Experts of a small language model.
Size: 12 layers, width 224, vocabulary 2048, 17.7M parameters.
Experts: 352 ReLU neurons an expert, 2 picks a token, a softmax router.
Training: a variant of Muon for the experts, 398M tokens, 6077 steps.
Below are experts of layer 7 (counted from 0) of a mixture-of-experts language model. Rows are named router (the router's row for the expert), up (a neuron's input weights, with its number) and show model dimensions 0-223. Each number is 500 + 25 x the weight over its row's rms, rounded and kept within 0 to 999. Numbers have three digits each.
Before each expert's rows: "gets" lists some tokens that make up at least twice as much of what it gets as of all text; "comes after" lists some tokens at least twice as common just before its tokens as in all text. This comes from a sample of Wikipedia text that the model never trained on. Tokens count by the router's weight.

# expert 7
gets: " |", "\n", "|", " the", "-", ":"
comes after: "\n", " |", ")", "|", " 0", ";"
router:490484486495493523486517487518490514535433501497489478538500496483497504483504447525505504455486507467467485471547507464515529484507501545488522470458462542545505463526485470516543556435500528486501523510466466520499518439539486470497499516478478485537535463530490455521513495532500470483503506447505528508498467506490511520477488494500475532501493476490538523524484485522499490509503473522474519523505479499485492501517480494500546485489501552514509510481498508520509500473509497454493455504487491480528491553515494488447492492505481457533489431528500488498526509517525515496510536526558545486460504500484480541480509554480487536526454515497501501489515516508530514469521
up12:523474468467508474506543498463536473496458522502509514535482502522483482507466518497484508512496476459533517540547537494469507512447426495485496472510510551530467496547558485513504502527451474522520487492480473512515527506505453522500507479462482506510519553512502459448509511499493545492541470528500519493522518513487539516480534488524473531498505534509480494489500484514494499506468525512502506465498513498478473531498514514474504501447508527514486445557467500544548501495464539476496476462499494507503475478505502500458490527492486454503497504468485480487486516541503527511526470483493502511475463473504515515480528501517540498489494500535506431473479500533501462514528
up13:498565457496490496489545478515462517499525513529495497487470462516490484531498526490474535492533475512483501497491518524502476510508485526487500497499504516546571495494469465435524499464495496492487556495490472490497474515523496494506492498487510492507521505474489503505493451515496527507515504505445512500456466534518510489459531469501522532491537516481564502521498565504550489521520505506514493517490518553514511507479512478544499533476508469482470458508482489483494465505528513507446524471502469482511471467466513502500470489507483476463511552490487480519469506552495517511474549466487532503508527496503523489456507472468447533519540470486475533499536542479511464522489
up14:577535478518442503497514510487483492510465493477488443506508529497526485498511475517514463481500494480462519514489515487466527493537491481488515489496503512493431515513545491495504506516529503549456491531477502484498494514537471466509448535544528488486478557537462521515544480553441521514532497452532495507532462516475494518495445467539534507521494471502495494533492501533502502520478531501499506545516502509512537477531506495491540459548472475471485504510481503473541490449523541489482502464538482499477462479474484501515507499488508465535494485494487516488491488520480511488509500489503497524472478485518543464483535522486517532504498525490489453502494510496487528473532
up15:502504496516522484472506532511469479510507474485465546543573485499469526540506505516493544485532500463531495499468532502497525507448578480500491508477500523525485476517521506495514474534520482521527498493517490489479519499500491498528496481520527545500488502484518500482498519488480468535507527516513456464517478523489502570463522510509445484500470485514507487494516483489501496507518463486441538476479550515495521493539454488497498515498515521477488505520489503490480498497484537445464514453516487500494528520465545520503540490470503481504489519501466530491521526523458505483466487476470534500497491482527504478490486467480503494523489456463492474510529470492513610486496
up16:522486483465415508490533517488563441560483499460506499527545517501530488476524528488484493522495500491494478479500509455459436494463504480468477487498466469489472518500470511510522471473511475507516478497493519483520509479529494495559532484446500531473473537525529551535509515533448491520537470525513493487497475525495522473505496491500519505500540514515532543521487486522484439482487506501463487517513470446477511435512494516556510498490514519497512495500485529483544509489535481492510496494499514505523493519492473534487485490504481498470480469505499518494529499506446454506504539491545543500463531494488503495521500528507522504508488492483489482515538499516475497529517
up17:506493482482528482560526457507487489492530490513536515513467498469547500517525517492489462489508503508486470528484536463445495485510534545528504496474517502472464508499545523506503511456552494486496535499495474466504506545475518503510473547544495513543518499471516496518451467480491482515509495460476534489485500494476495509510543505515531457542538479506481477485459471441498513493509505542505512500475504535491549534496512570497518536524496502498509514492486530549484448494480477500534481513498485485464482513466483480508539512450475461496498469491524487523489491525498475482495508500494517493537473515475457499492463497528462537519498562493479517500454473503505476530512
up18:489554497519492532520477509483492514477518492491512491467466510495492473506478477496486519488481536507514487476506522485487501528537472505471484485453486524497541501535535516492540503475488503492465550447517541558479504468477510515510470467515500514524494507485514531505495462504496487470480526513540532525543509488510516515512522465493530473544521481506465477491521489474476519502463514514510492470506534519508565549473511569459481475453460485549508534481432485505475499462503514499505484478480471469480508521513517498487454493523466508490499492473522470483472504554527496507481514469518535479531492482502528481489531490497510549490513501483530497463560481466491555483482
up19:506514482482522509481530516478507524522497454508469482489473494479467461478472471467488491519500525459470489524526527463507522503512494483513451519466542497495502476509510537491489484498547502511511515540499471524558519530508504513486466529524515519534519498478485524503507488512526508495499515482467499516501508514486519502518493518537469490496488527497488512475524527516517536567438480472480474524493549487502493512489478466511525535477517484496533438495508480493516483467475489501514501537480504487519508440470489537497490484453513517487482484508540554466469484554506562466468474501466509533486539497485505502496558473543484502464499532492524538446496517540492483447529
up20:466487494475517517503489529522480483556487473502520476473489496474530501487491466464497477490486436449524490517492491486500540525494475505481503505490471510472533476513539467521456489525521469526496530465487505502557502506549545494481476504558496534519545528481504530487536516520533521501505480456536491466559516491475503479499475520479506512521499465529489503467470480493482472485521516520533544498507508495499463488473508502479513474513501492493541500493480454469501495507480481519498493482498488517477531591492496502480485475510523500508500458488509505528493513550517507509461513461538508515488538465472496516510504511514480466572551541477495506455495505509451481532510
up21:527514508507490480512497489489469475491476501506489502556503496466464505518492538516524481473503491469501478489508509468510487507481483500504521505500519484505482491518510471466499498473486494544488520542559510503456448502549497543525514454461485479507491491530507467504499453494529514447562525493476476459505516508457557504480477497496536521475503516480487522518535532478510490478515540537476531500509483519537518525518504484515538512447525456484496489528505474502480538496532438547511490488502510531525526551548500516491527481503533507524457469479476493472529475528457475498509495468545499466479488494486524454447524479543480485521486513501504527482480522527490483469514
up22:512495512490493480489505477511498495477532488466533531492484452513512485488487469529468497539487498483550458462542487521486561536467473504528484522522539498533556528460504453485495479446502479469514508508488544490493439516502515510508513526481471537489501496533512477499500474477520481489503491520506496513528462504521508489493516462515465448483465477490550479497513490538494525467511514506510516488520516524504526510522459481522525477529510504521467500512455492478531528510464512517508515546515469495519543526475536500502460478492509505527509519503524431505515456513524490521501511437479486443515487469468525533529531508499530466492497532543467517477486481517520524534510
up23:489504482478480494505489488490537473489481477466539479482502563525477501541467480493492542486510507459503481500490535546480447484492469506524488489506541486515527508476519530540502483515497464466547516527478540532521511469513539516471494526497511502494520464501531469495511465473493486495555512471448457513489471485523510466509509503490534474512486493517516498521500531513475549476476560460510469512487497492491517529527487500490484517491485534479534517522474502518544518476457532504527474468499523475501482520520501460541521494514506511511526504494514470484481500489554477547510479445462499504492506449549489514512525472515527498500526504406490480501488493496523470492538
up24:475514469535508490506498529541518532522494498550500474472489463490480505533518544458522485548492487483501497524524468517506530473507510536522479507480504509482513503485483513502498518486534473498515522503500503484497502521485480440490495465472494507498482530498479500508482512489467538519499476440445432537511466501470501503520456484510514473518438497501441484471489559532459505533529509511501485478495497500533474487516460537503547478486501500528523483545532536491492492496481516529549510504508462506495538505474542533474502490503544488523494512501491494468501461496510480527486531496488462530467506478502454482533501468504539515510484467552526499500580487471505516475483
up25:491525452468452491550507522473499519529507467509478545465479509453464512524491488479502500503487486501469499476476460523534522542515506488544497491508503493525513509507497495527481461485508497518501477535479489502522471473500506477515510493451517477536541522480497508468465492528463485486513514477496516502477528535491451502541570530519557525489498504514527493495497477515472497511463478489538478464542513533565505481526494498492509495516556496482489466453483513498516513485491523560513450480502461417506537498474463485475476503495503506516488533469487493464510461512520510483488529511539549514505497493534497471542522504486486511504530464528500515475524502492525524488480
up26:496497493534499493477446499485501573530513533474480485471522498456515528517492506475537519511523476500502514477511489469498478503503453517513531493499527463485520482536452468483473520543484490549550510506540501463510514503519500479526504501507509469494516495450500514507530526452543519466526473488487513489475535513471512514470528505500442520560523534493472495468503448505527494482459527460474513493492569540514500504493483516543527539456560517495500501511528500484511508514503499512516497535526561497524493469483510506494482518522487545482481462504481485501478463487476449473466525529525505472515457505503515460490477501488509514490513488520492526529484489472467490486506
up27:485502509474537495489524470498524450479487529505508506487504517503508500494494459529494514521468511517514480554486513492460502502466428485526484505484530553520503501503505495475545538532489512495466518488471545477528474516498481502542517496489463446475461490491512517484494466498493525497489488497498477510522518541494504525495521456539481503483536491504516460518519458543452516504521500513442533518470517547494456497518462485471468508502458472450504500477487489501513529512520479508484482436532491510546507509418486506513492458498523450530493521467487503496475526493511526513520506484504559546479492484510505517489529518495491500485500494482523535532532530538509535522523
up28:528497545510473531540522519501502482496512502499524534478520500463514489483471477480475502507481492455486488473480496530483539506527522560468530473476514482511502488514537528489470494464509495515523528506454467493502474524509455527486461514522500511482550514486484455484508531528530467494508472500489504509512524509468525491501554507500504523513525492501489475514534523518536522499492524498513522500572532502496531513491541462522476540487548492534504445508501522446514489469503510466476523532444449499516490530469532515550529456513464521490499535493464513525467528486483465521477473494477514516466487481458502453494502500480508500474486506527491477544478474475493482446526
up29:507501459511502542505543491525504508538546456466507493509434497513481479478471468513463484475539495504528510477536533470507511502492508499519528525535518473498442501479483509517483545518505533494498493497512472479512501470496512548525480481498515476435450478475499512479461481458508483539499463531494508500501486497510429495522544543478524522507510495501499497498501515511514534473534489544480523446533490497535445500526446487540480530499473544529499524520500540497504475522487527495507538481502532515536505506469504500482493499446527490506520500541497510524532490520472551483490508491470500495534501477491534506498487512480524493481518441522478509522462481466515500486465
up30:527489501497478494501495518543493495517559523481494494512525523482525498514499484488489512520486475534505501521491509484462472500514504533527476494564473524536554508518496520468450504481479450505460506515504483501538495526506542517549505529501509475497486505518515529538503486468488500531497488485515531483506491508509540514486482517450450526500466504514473542511471499522512515466518514495511574494477475439473535509491523495501447484518531462515530481498475480526440462545497483465480528525500508504469493515512521479479459521512458505497490504477523467509486483509446466538487496520497485527536529479495455531472507505475537482494480464477505538482527487462466522502445
up31:486479502515478515474499477530525507516442529498488511521504501516486493536495524455489545494468516500494534476501507475490482509530525478497532479528511459473515501466505509477529515473497449481462518517525516478538460490481536498488510569550513483494491509492489445483509522478480513478499465491494508493517490515485501498495494468492515493497466465549561498507535485512483487492559512503479550508479485528532478512538533455467541539517461468505466520535491510457472472495521515524468515488482457492556453504500533490482502480476527469481524538529507495471518462535508442534472503466523477489528484502490513468487504477482519504495506493523482531511506570475532485506508
up32:517509488536458535524501513495471520516522486525547491473486513490504501525515531518511550456474484497482480471502476516493489510544542512496522487518520518518482506520520469470487498540500481527438494507494478465520495486538484540504479500517464472478513500490530488496551523534502527507493518551507493474512483484494501486482479518483474523463528523539495441507503511525486465472452449528531547466459489509531511485486456487476490518475491472521457524453512511512493503479457495515494502519480502539438534548476502495482518501525507476507491474476517505481494489512504501487470522506500521506520526484490495478472508491437590485566544490494502498483520464500505451512505
up33:524501477487470506502529540477491508524479505513511485476460509483550501494483481483511511511478433507490510474516520523553522476492512502495530542490513467511489526506533482514514508483469521511547463493533480474475511499507501491476541521552460528493526439462538502507481465455517491478434476520459534494532480494481488473512492503470518510513520468491493523500517475491486553511514484480459500474479549522478501515502487525525527524523504509484504490495492473490439557477535475497482499537473495534467480504486472468467513514455558482507551497479498509494508481516449543484438515506522512506537510476478530516533497550476494494495482475533498482485528520515480527518492
up34:463512498502478502493492475503485477535530519501504463449522530482492494532485520495536517495510500490486475524524479509556523512513499503523462504468551531495484479452477493496477446555483532541572513503487513504473546492512490515543499481502533525495490472524462507527500518522501498525517491457555486499523461460507499538476512528533473480501488472511483473505505499502519533521478486494505516481468536550515492495482531510510498523497488514491557453487569523478498450461474508474526488494495448497524519506451472524508443482527504489523480472483493474485479504498488516556500500499469497484494484509523522478514439515488508464513469463498468522536501526485516509474523
up35:496548534462486462482552448481523475503496495500521484523509517536469489519494519525487507476490483507514504511480513471498530492473545464480539524523499446508450521498489494543531520476508460484539517439482416508507527510496472494519501532488503490488497523541525436522510492505511545489542511484516506521541501467492455520537499501499491530493445523499516517512478526480494526537496520502512503503503519496510486461505500527533457495477487486468495477492469502492476570563544491471494503459497492452498534508491515466482507476519478512521515482525508523508490517532490503510496542468505520490470510480457497538494504509450531500516508465522498473486500506524488452521491
up36:545474520518486486477464481493527482487456487504480486488479482496493475486503509522452497500502457486450488497508490530504525494529510493520455480525492513502515526516506491485451457492502499519483504512495475508491485484486501472515498520529472501524500521497507486517488536467515494544514488510499487530503481488488531461497504455491432520473526514504512495512511420508488546546549512539503503512504576503479482539500516498512497516519498493485472468512480484456493463502504500467513537518503535501487569511544500509520466481492545499489494479517506518498495482489506506562560527555526547497472441488475526531474503459525527490514518469467537499524544481521488494500440
up37:533530498516495536496531553504474543515465475497525525547522490500495471471522476480479513451496511511511493490485545464518513488504481546511497462510464513520532517472467514471483493468477511444535497537468499512495502502545514480479470518532463537450504535459536484503465453483507481519522505502488455508545535483494483510494467492529475502483483455504503500542538517488535473504485539519511536516455522511482489450489511488474476482543489513520507513488488499504524488455490528472506545522509467495523487486547515490521520500479508463496539506500528506506497518465515454540495502524507518461515524524476520485483492500487500528491511447534518491539484502488454462483443
up38:486510503472498487499517534491516504510469492506495541510541497508468450499495519503486495514463505517500466525515480461456514509482497507516531514515479453526543539584507512540459467535463541511501480447465511485460485473470526484470494507492531537499527455487499494525544463492498504507469459474518551510496460502539513474519497542495510511475484510483492532478502511494488486495530516457506506502486545499499519499550451510498509500501501518487482511486518486540508504494485488516516504522509482493539504482539461524500472442475515479508507476502480499520548463497531454518468477479471562502536484494493521473525443502476512482518513493510467457480555487525516538511512
up39:499453524511482483521483518511496498546480495517515439488496496524456509502529543544508503493517463500506505465491500476498534493510479537506530466522523512460536488528497511490462476486467478505486510483506535474530515449534448487503526517515476542529506488543485491562505522511482507501485521460518503496518531484531480481559496447440491463496507500499513539486510497472507487479504494502511508547475533489478477528499498546474540480509502513468501495483483493480467501513487517488466548517529477506516499523508481489466459521511501456513530438499471466498489518435505478469490488527502494510489465489454552511537480476498478561518513488514507527513471554516481517500517
up40:489526504527454472531519548479486471503477475538511485512495476487479489478446488502481545524459490525483496532457556530483497483487530535495516537520550506493508527512514506486478469445506492478523483464517530506494477512528544518490511549531517507504508496517459472494451504489575488522548487493504479573528528498461517512501468488457463483528479539507506490493538496461463517523459508470465491481508507517502498495474492536506468504507523508519495510484545488514503495486497524536510510466468465462495509541529453522500508486456560508482484488515522503511467529490483480495508480496527490471462517516494502502513505487494482501527480483460488490476511452493542491534477
up41:489452476516523488508588506479517456499520509497485499521461511484481501488494485490529509495501514461479529510504488464508520540471528524507550492493526497511522481492510517514492520464509515457470485473469571548505473489532518538527476542523493532544481454480495482492532505555485459496518493476443479498494505527502554515469530498489494500492513533519443492492498482518536491499497537466481554508487489505528492495496500515486491517492520485506507500478480513461482480468538489444445532482509455521473469464515484515531464532500508509511518500514503482523481491521504476463513484530486517492523499495527503484469522456515559495522534456470523507481463475506529525487495
up42:534500537493570469542518485508490515480479512473514469504508535525486489503502481515550473497503543523472508491487471507464482498448496508509510553483503540498526544506467473518466512527475470497508472519505547535518483520497508553484502508473473542495486493485508553457461492525452503509564495496508489475494543486482506495498507503527503529493470506497480487481450449487483538476506483503455489482519482493509514470529520556496507525479455509484507480494499550504523469485554501512477472509479466487532508487510510527507456524484465487534471472498507470520525487509507494466517526506540508490488476480541498477467494511536480480485485532561511499497500509452451537492484
up43:496492487523482512563505523495512525472503515499488500515525490480504498483511495519535543532485487495500492495504503503492502472510478497475469481486510497454518502494440525481507468550482516505466522511498524486460508493497532454563528483496502481471513492519535504467474468547488501525495494529498490508500480465509508480470474495517513480473539506487482475530473511467518552480523520488492518550522526468502498517483498496442487497499481489520510527506492534448525473502514501476522516487490516469514466524497476493508489512498499545521478473489427516551475455467532475499466464546522529475486492483512511501509522519496457591587481490498494548513501475510542499458502
up44:517535497487510458475514479492523491501528580505516494503533460470512503478543506543512498510480472502487483500491488477500489490534524525544506499483479482501473493511524486492466487526524531445535476490473472507482461506498533494510405538493501494523533509481499516529532516514497480502526522559501491467496538488486534488493527487456507450494486482480471486510471502524493492488507481492456538500514514431489482493561519536478516516483477534485496500449517498496468475535512499484531516475512515527519534502472483557486498468464486524527491507451535496498554560512475499521492517500515490502519515471478528530488467523483499525500451477496488486491522513511490520496455
up45:484481511544487467500528524493477516527509504477532464492515468497451475512531522490482548509476504507492462457522476524564543506477551536515487453502498522522482513487507495450498515500506483464535490489528503536511525469474493505509491527487527528462495520530534525477493542512513499511531490500511454543508480509509518511485463497530508526493526479483458512472546510485460515535512513446488529489513499460484481503529519504475500499490481497445464485511462508496506477527484529479532498435508448513527492500468511535525532482462477507499524470507488549481515510536498519527505469465489458514494476509468544512498488483470515508480507540490520462538454491471461513497463
up46:533474509503525461565500512533501461511465500539502462525485536518484519507492512451521541520467502507460503516478513463545489516528515523521537487491511464562507559480494476531513463515506479516476470493494486540487475524472514490486476435457525504487550463522493485541504521495474489506501522478481504486510502504464463500514483494478490484528484491511541468516522529478486520463538457503504450521485500539495469479478494491524481480480470499488513484522495511496510550522497475495495525511427486509517456539489492495539508555512505511549546488496499497473463517491506490463491508498542508507518508471494507516463556481513506493507480483478503458515546494515491530476497
up47:509491486541514456506460460494486503480523525513498479525452467504505490516538480512491530507563463520497467542519442529442489465485489458492500526524511496491518548477485483514514518521538490496493516510551479508521495524451512519479495490505484514519527506474522488515539469529530524479482539467494513490494493484557468496506456495485542525482535498474497465495484494486492502506451504510491502530506495510525472500428504523485518537515503469516493535524493527487497499481527519515526517485501499513496489442526506508483483494521486452518536454519508493455477527475517507491506504506485492418522450467540521515477483538493526524494535513497488497478541552523489504463482
up48:522510502491476442535523488519483476494500481497504475509513487507456484534495493500491466515498494568480496516462500502497442454519473491505488488542473528493478483557548544546493507488501509506470493520494524439539519477510492460539517514492461538538500503504468533512474502472508574488471511440510514532502515510458534521522544525514497473515525453473472491480484500505522449517501498535464488489498508517505497480501511478471559496481488511464531539509504511466482457477467517508476498479537495526492529536486500486501483486475503518498507534494490514497471544531465500474487503479459499502516505538516537481488501511498431481512501485490554523491508526512486530507500
up49:541518483494460503504491478528482465488496507473501514495497471540537496508544482495489485455545462469521520500503497463465455468488459494516510487533516527509475526537455553506478538513491505506514508451530492541533488516496468515522507534501509484477508561543526468498502480483510521468472549493530508492458506492467459485479472497438500524543505496496506454482521510488535488485456499466474478500502486483499487513452502510515490532544521530508540517465484495458519502451506494502504535520493500481534482492530464550507504498474510480528499468517512517503471549484477489513519497497500481497517506528523493552509562470487453515487477511497493509536537527460498516530481
up50:517480486486514477479512506521473466541506481492455476487546526480523435503522504507545462503509521486494503507475486518502514512500499498494503497547515515522484501515494481506479491516448481534489489506453535498517482523507471508473520506516516528454529447483501470506474533466514466488499488491493497508493535508533504501462505493529488463515495486518448485511479480485536451509526460509520516507483546457473513551494544480519486511527484501475556480484489473513512511495487517515542504496474489501509504482507431502543526496533480510508500494493538491516466481525545503482521531426529515491490499497505492566506493544463465487490501548524465485535549521453459486532471
up51:548498474489518517491497487539487495531545492453471495529495542509458536437501510515506528529502473490502494515511472458516495478474483492470488519490480463508500485467506508509423502540507491464457504525498541491493481512465521494533515516504528505510503538474478493508478512508534466529495568519460530504494522484512486523503501471483451492469546485502540474459511527469536484496503532515507546512455534499496467457522490484534498496513483503566507518505494511493488512483485518558503539531488505449484486516517484471498472520528481485474478512527500538521489459495495476507514549513546474506495498518453506492483507487483442521510509517476488536502519499509486486537447
up52:578473496458519475515527495515499485539509528518488542481477482539497490493523534511499496520495499522491479480502495482497519524473534518523505499499510506521484495518518544472484535462480495500517484481472496464508531511541496484504499466475477503475445485504422549515512498496471518516466516510519511483503458460527532492455533474425519494478498488481499482548501474487493490479507484486493496452495493497515501506527517481510519510511484508515497498480483523481483502537416488512538491524483501510495480516494503479493510496494538440512490473491536469519552521532454544482430535497511568533533514529501497497492498511470493485517492495516519544532471523488481503525461
up53:524494518495516470533525525493533492538486480476512533502512503465554455484500469480490528483498504520454495530561501518495506508516481457543523469519487516569509506484483499491486506531522510485523537517489527446501510517507417485484466517503470485497504498498461501501523554556482531474484486462517526456477500473503527477486545509489541513463491479457516524495491500528535513495495529518487478462542498500478499440504496459512478468499478467503521526447469512436512520537492483471533486487514509505514459535500467513527515481499504501506501514463476479509551470515488505476491536502471506484513530518505528500505470519490506488491497524514498478512495474461468534539512
up54:514528509514474517485457499513481489496494522484514467458532466446500464511508457532520500519506486487500483472515490491520551499493496504491524484507489567492513483500494493534497513515477488466488476487468510521511494515517500545518469497486487475498445533504463498498504497491501498508489449526503469486449537503480507517500480546489475518514481507509496511468551511507561492529528498498472471498500473516472509462544462523481522501536487543482497532465480514490482535541538460525537491501499518463481437540485489526495482503463468481571445506526463519528487480470537485498545502507504512522500541538489503510512549519440476530504538480501520522513516516514503480492465
up55:500488534553519454520444518495533528530462461515471485476502462453478505497535493506513474501503486530511446507541486454520495491511543499460494476492517505455491480519495495465493522499553528522508512492522509524527528520511539453535499486515464536486484482516531479453513515501462469522489439497486543500499523490505492518505546510450465502547515480513479477545497523490533507481504497532489507505477530487488487495498500515492530534469470487465510441482526516485449485517514510557482471524518502494469509541564510466506496465487463490516469486518508482474469500528475533511526522500487503529492514486521492474500505501493530523473508483470494538514544503471485492525469
up56:492508530516545522483489477537453457479508497502487531471535478476523498509488551529465507526485485528460504517505538518420515499513537484504500472474504550510518508504524518498492464515494512481457478540476467519469506498473522508493477543462530487465512519484491521515558464524531494534500513446535517491518461469504489522511547482499518510480502501465492511490485506504531544491495498505477510482512515438507504493548532534459486458487523454480494494511514498476519526474491499537556486475504502459481473529555507498516462431500499529519504511480499541487489485486500508461502511507516519464511533478499506462506490475515509501485519465476542478480466509462483500488518
up57:553501557478487475501549510477500495529529523507538498538494459479461497539515477525488531515482498503500514522512496478476484490514549505500502520508524550474498512490489524503526510479480502531499543484509522487539497464489474488551501495519528495520460463503473461478461488500526509576484533506482484488483522463496509519477479459495501468519500494466486519506471529495466448505532468479517468515511502520502513480518475462574512489445565545521532488493500493471485518523536505495521477530488476484481491482473528495537477486460448507521512483475458504517563505525502483544487475470486492481450469505502489472488505519511478529474510492520496472488500531514490527497481
up58:483512477474494482491501531476519480519527466528498536556468509486534512513509493506517558485462492525490529519519522514500532524524535497499524460524546477486499475456495449549481508543540476494460524476486471480468452530500484522512451472561510531485541489504457499527479478466474470495501531507530513513478501562492525480507501491511504556451485498457452511460475497466456483487510505496523485552535511483502487510509494496508466471516481502520516486500486502496481537530516530514461472532509498470476495508507521510477470541485499519518502517500510486513534481512497484505450524485493535494451518488536466539515502468497491459525464470509493517479497479495528513525471
up59:440493505504519473546488542503486521457481515485520515535469496494513511544496499515490488556454526536466486496492485481499451464510489524511496473489482497497493509484494507499522515521508479519506485504509490472486489506515515528531468552494515498520470457486484471531503469478478505456445476550487546504511490514509559479481511486471531492491534533488481516529452493515441531561532506520543508497473511496513502516512492497530528522517482493484469510501522500508464516499505527484523508542510471485516524507509482519575550477479492520438505502498494495490542501521499494436471496475444511523462454541529531487469499501498510523512498509514502492499456486499452466510487
up60:500526549519535553473497508510478499554486485521479514510483495485532468535494540523476488470417474488475556488473524481517498502486544499506524483512528454517466515447490543492481441478502545516458484529499488503477482493538484529537448516525510518516487521452456503485493493535515471526499511514490486512528492492486524503523513476524503523508511478509540518487481540519516535501494470503466516495480507489479490492473484472500497493465472488475487484487491494492502498510518491544477516488482496493457520538485520483587523482495484493490512541548452475524528491509472516518501540491512466468495503512545508488517490485459460504515478502484515490562534492489481471482492
up61:482508495505520476492488491483508517489434457562470477543564482538508495498463494515521545528512519517557466502470457502498472538466487551514506462477520531535476474474506470499492500525473545485460504496523485487479534525493515532493499547471497487514468500498521523495481495490482509496490508536509495518486512511493495498465502451503512487539501542518499469492465540459493504522508466535471477499469485513527511515530439506484490487507473540470513477528483528514468478535552503498550496510485485496491502518468483527543534482487516500511482485468518470489501478527461523477539519490541490525469538518501548504475489502499469504497494513454487489541518491517458477507455
up62:487518485496531466476476516547493473510464463499507473527462473535480452507513493544520511504508560502513507541451534483535495525482510494525487504480487504482484474510474502517517522522457481543507530481548543539498516481479478484521454493505466498537507510477497459498549492514511455473464478536483479441543504511472514501555500514487490482531492500529511519516498539508524504533484469485516519503454513446492500473484533485550514564449532503491543511472466429509513525511511527544499483487493500505501504494487507506492513479509473491496511493553521484503441519516478504483458518519511482480474508515541484502489484509469473489513508477494495494510505527474511458515513
up63:497546467496523532541467527520467477477499507527495501522526476523506440494530482492490521498486487504492499480534511464485486473507491470519493502515482505532536487527472444492501500485537485474492511507491481515488534475495493476534503548556501519522500504543536487545557496502445490477541508529510545479462460543502505504479540538497485516497510555500470472524453473520502464467482504481463519508520517462504481516492464460460498536516503461491469496482507461537507529500512498505497493489526476528487486517465495513521534495467492500478471463488493500504527531504508499505466480527478488551483537546471528474505535510490480508542473516548516506487532489511482438466507
up64:535518484510528563493487533525462475492494482472538517550499507515510542522498513484504497529522559519508501480551498480485529543455466487541531476576512517491473487516505507476474484491487464508557485477503516510483495509477524511512440468485493550539520490503463514457488498509481494485491472477473494512545491475508547543508443449519492525505453530473564503522507514511507481513506478496499493492483495537508537492517501499509480481478476506490460479490490508518493529521526480470488507467488466513530520515523461532487528543499473505455525476445521514515494510541472481475475500518478500497501495475511482496479520491502467512515482496480544507453503463488506521467512
up65:556535458544519502535535502519474490486517505470488469518511545519496489543505532527455494467461483504484498523527478497506535527525503468529473493465501499510540489506511506518470480543452537545445521558467507496499486468493451478557524488489490437531474464497505506499508490491513487488523522481495500509476492482496505516480484486486528452496479495484502432517520490499493475476487497476497485511502471481496521526505515489476524510520514511490506520456535520498431494484517468540494492479486492511461532509465520498525556474475521503525496522444522493478500474509507523514496524489499544511510535529514478523500577508477517471492470543515478516515480514491506474536477
up66:490528477459528526520522523517525491568503501523492498514486523480440537520515549476522470499494465512468490513498495503527508509496504544494461493511466509525496476511524474468505491498556510487486532485501494496518507513514485510512473456471491467459501464495499511457490479518453492481553512489491490462500561484445511531481470524457504488488529462507495492488540480448516524501486489512489534513478554521472496500534487473529546528483469488517484501480492505521480482488551543484501494494553471478525515485544494530535489478471532458519536459470521499464516499532448488479490485511495480475477503490525506493510532501535489525522521477536543497493526473498490477470540
up67:500538487494509517482489481560508473482506516498503512549467485501540499537529524473523508459492477517546468548500510477452468477509476497512496456522531507533517528490505490485520527490490500563483501498499551470498456502527510467529515490498522501537475482515510526481527508487532488505506487486481550500507483492508501492531542532477457479512476448473512511529520519512487484546469517472477535505467518491468488490555499488457545512484559531508505497528522553488429510461486563482504502505505489467509500511481460495467489539509510512506499517484511475506511497463460514481501492503494462487484509470514488472481479498488518482487445473499486553485518490547496449482494
up68:480478490524456518483486539492455503470497515474503472511494486468509481528498519508498486492566519487531522527473461534451530544505533519482535522526484486516472491510506474532470544511507522448501467544477529492525511512464513470507458463468480515487511463560459434503498497473464504537504520508524522505537478520461524497505492485521515528506494462493464549515535503474523506466508466470491517547509518564517527507548488495481494507507503481478487490463505514505518521526495511479506550492490529485527511488523489479492489492513488470547489457512498471528505488512500450521511513484525492461457488494466515494505472519521517503476490483539474555488522494521486467466499
up69:478488516502491493457494523509485534521491515506538509465540488518538466525510554532506539505463479489505541458495507512499470520528485480501449519551478489523469491499513458519481524488514543464476523504497535441485526476499506488477537496501473507521498460453493490506540473551511459489504519507495483518475474504495460511491501485496461477489504471467457470478553502528467510497483501528474513549514538500516477471490475486494493484450491535508459510512503510542535504514555484486479521451480504492497480506525495551443522478518493531534485501509506514525550445480509462518531524564465529499493488506496500529527535497503494522512475485491499490536504495517473493498497
up70:533556480467475516495446502468535462471497563536490510507509475484509462503518487507498550454496511505452481522493517510520499512514472489510492516483507500493483440485501501527492487522488466531482486499458540512452499495502493496536544490512490491499523459565498482520520489509549482515506498519502479531526552493534481492521508553486520471537516497465480527480557493490498510492512476550492491502520495516440456508491474466471514498472493543504501522520539497531499503508488545513460503510490477543487505488486516506540479494493498489503489516532477531500510531509527500503445509507518492468509501454493484497434483502493493515492475415518508505517533480517503459470483
up71:459487491504482488522517512487499486520504435486485468455502491505508503528498470491503485508494519516440503527503509485473505485539490499501458465505488494544504523480506495535528494487501484486494477509493474470511485509498497482489475484487429461481537464510518489492559542505493529511516526511487565487526524519515539559520551511436460490507465508515493469519532510528481532497437534520506515479470478507508502519472495559491497476474539545503488518501509512473523509502554479481491448501481487477481475499483476520486514498512544473461494512513464520513473463512529472518513548514499496533550486472483542524493512504477534498481536473492511557509489463495526525491512
up72:482476497498506510496504480535519492512497475486493560467505544438516516506487491516520481526457533545496534489485498509495471525494517492475528520523494493528537508515492485488523471509510448559482514484523485495522519453505532476481538485518481478471540498492498480514523465544512484478527499473520463495494511508473505521471480473478500520508521504477507551502540570473494509537480503503519526508488476487475496494491531494490510547449502516505486485501478518517426502490522474533499500523514494493520503463446548481501481474532512489515497439453486433463519508511509481520525540489511464482504510501512512477515541462461489517482524477516492532554513479521519487550465
up73:525489515482491507557536498511518509490537495492519545486464542461483474546488541496474486533459485531460482485461494502519490538556493524488507494524511489514562503537488497501495469459508502494535483509506514496514518468504499457444510491509555493487523491481495515501492490492477509481481506500490486504499488491477536466505484497476468525507500501524517526531474478509503508506525468477518524498535502434483527500473497489518494499498506523500522473542458477546460538487514547517516518486449450468489473487512482527534505545462499447532506545506496547479485475506512509489480507483552522465551447513483528470535475501521496491520496433481490495499513534480478501473496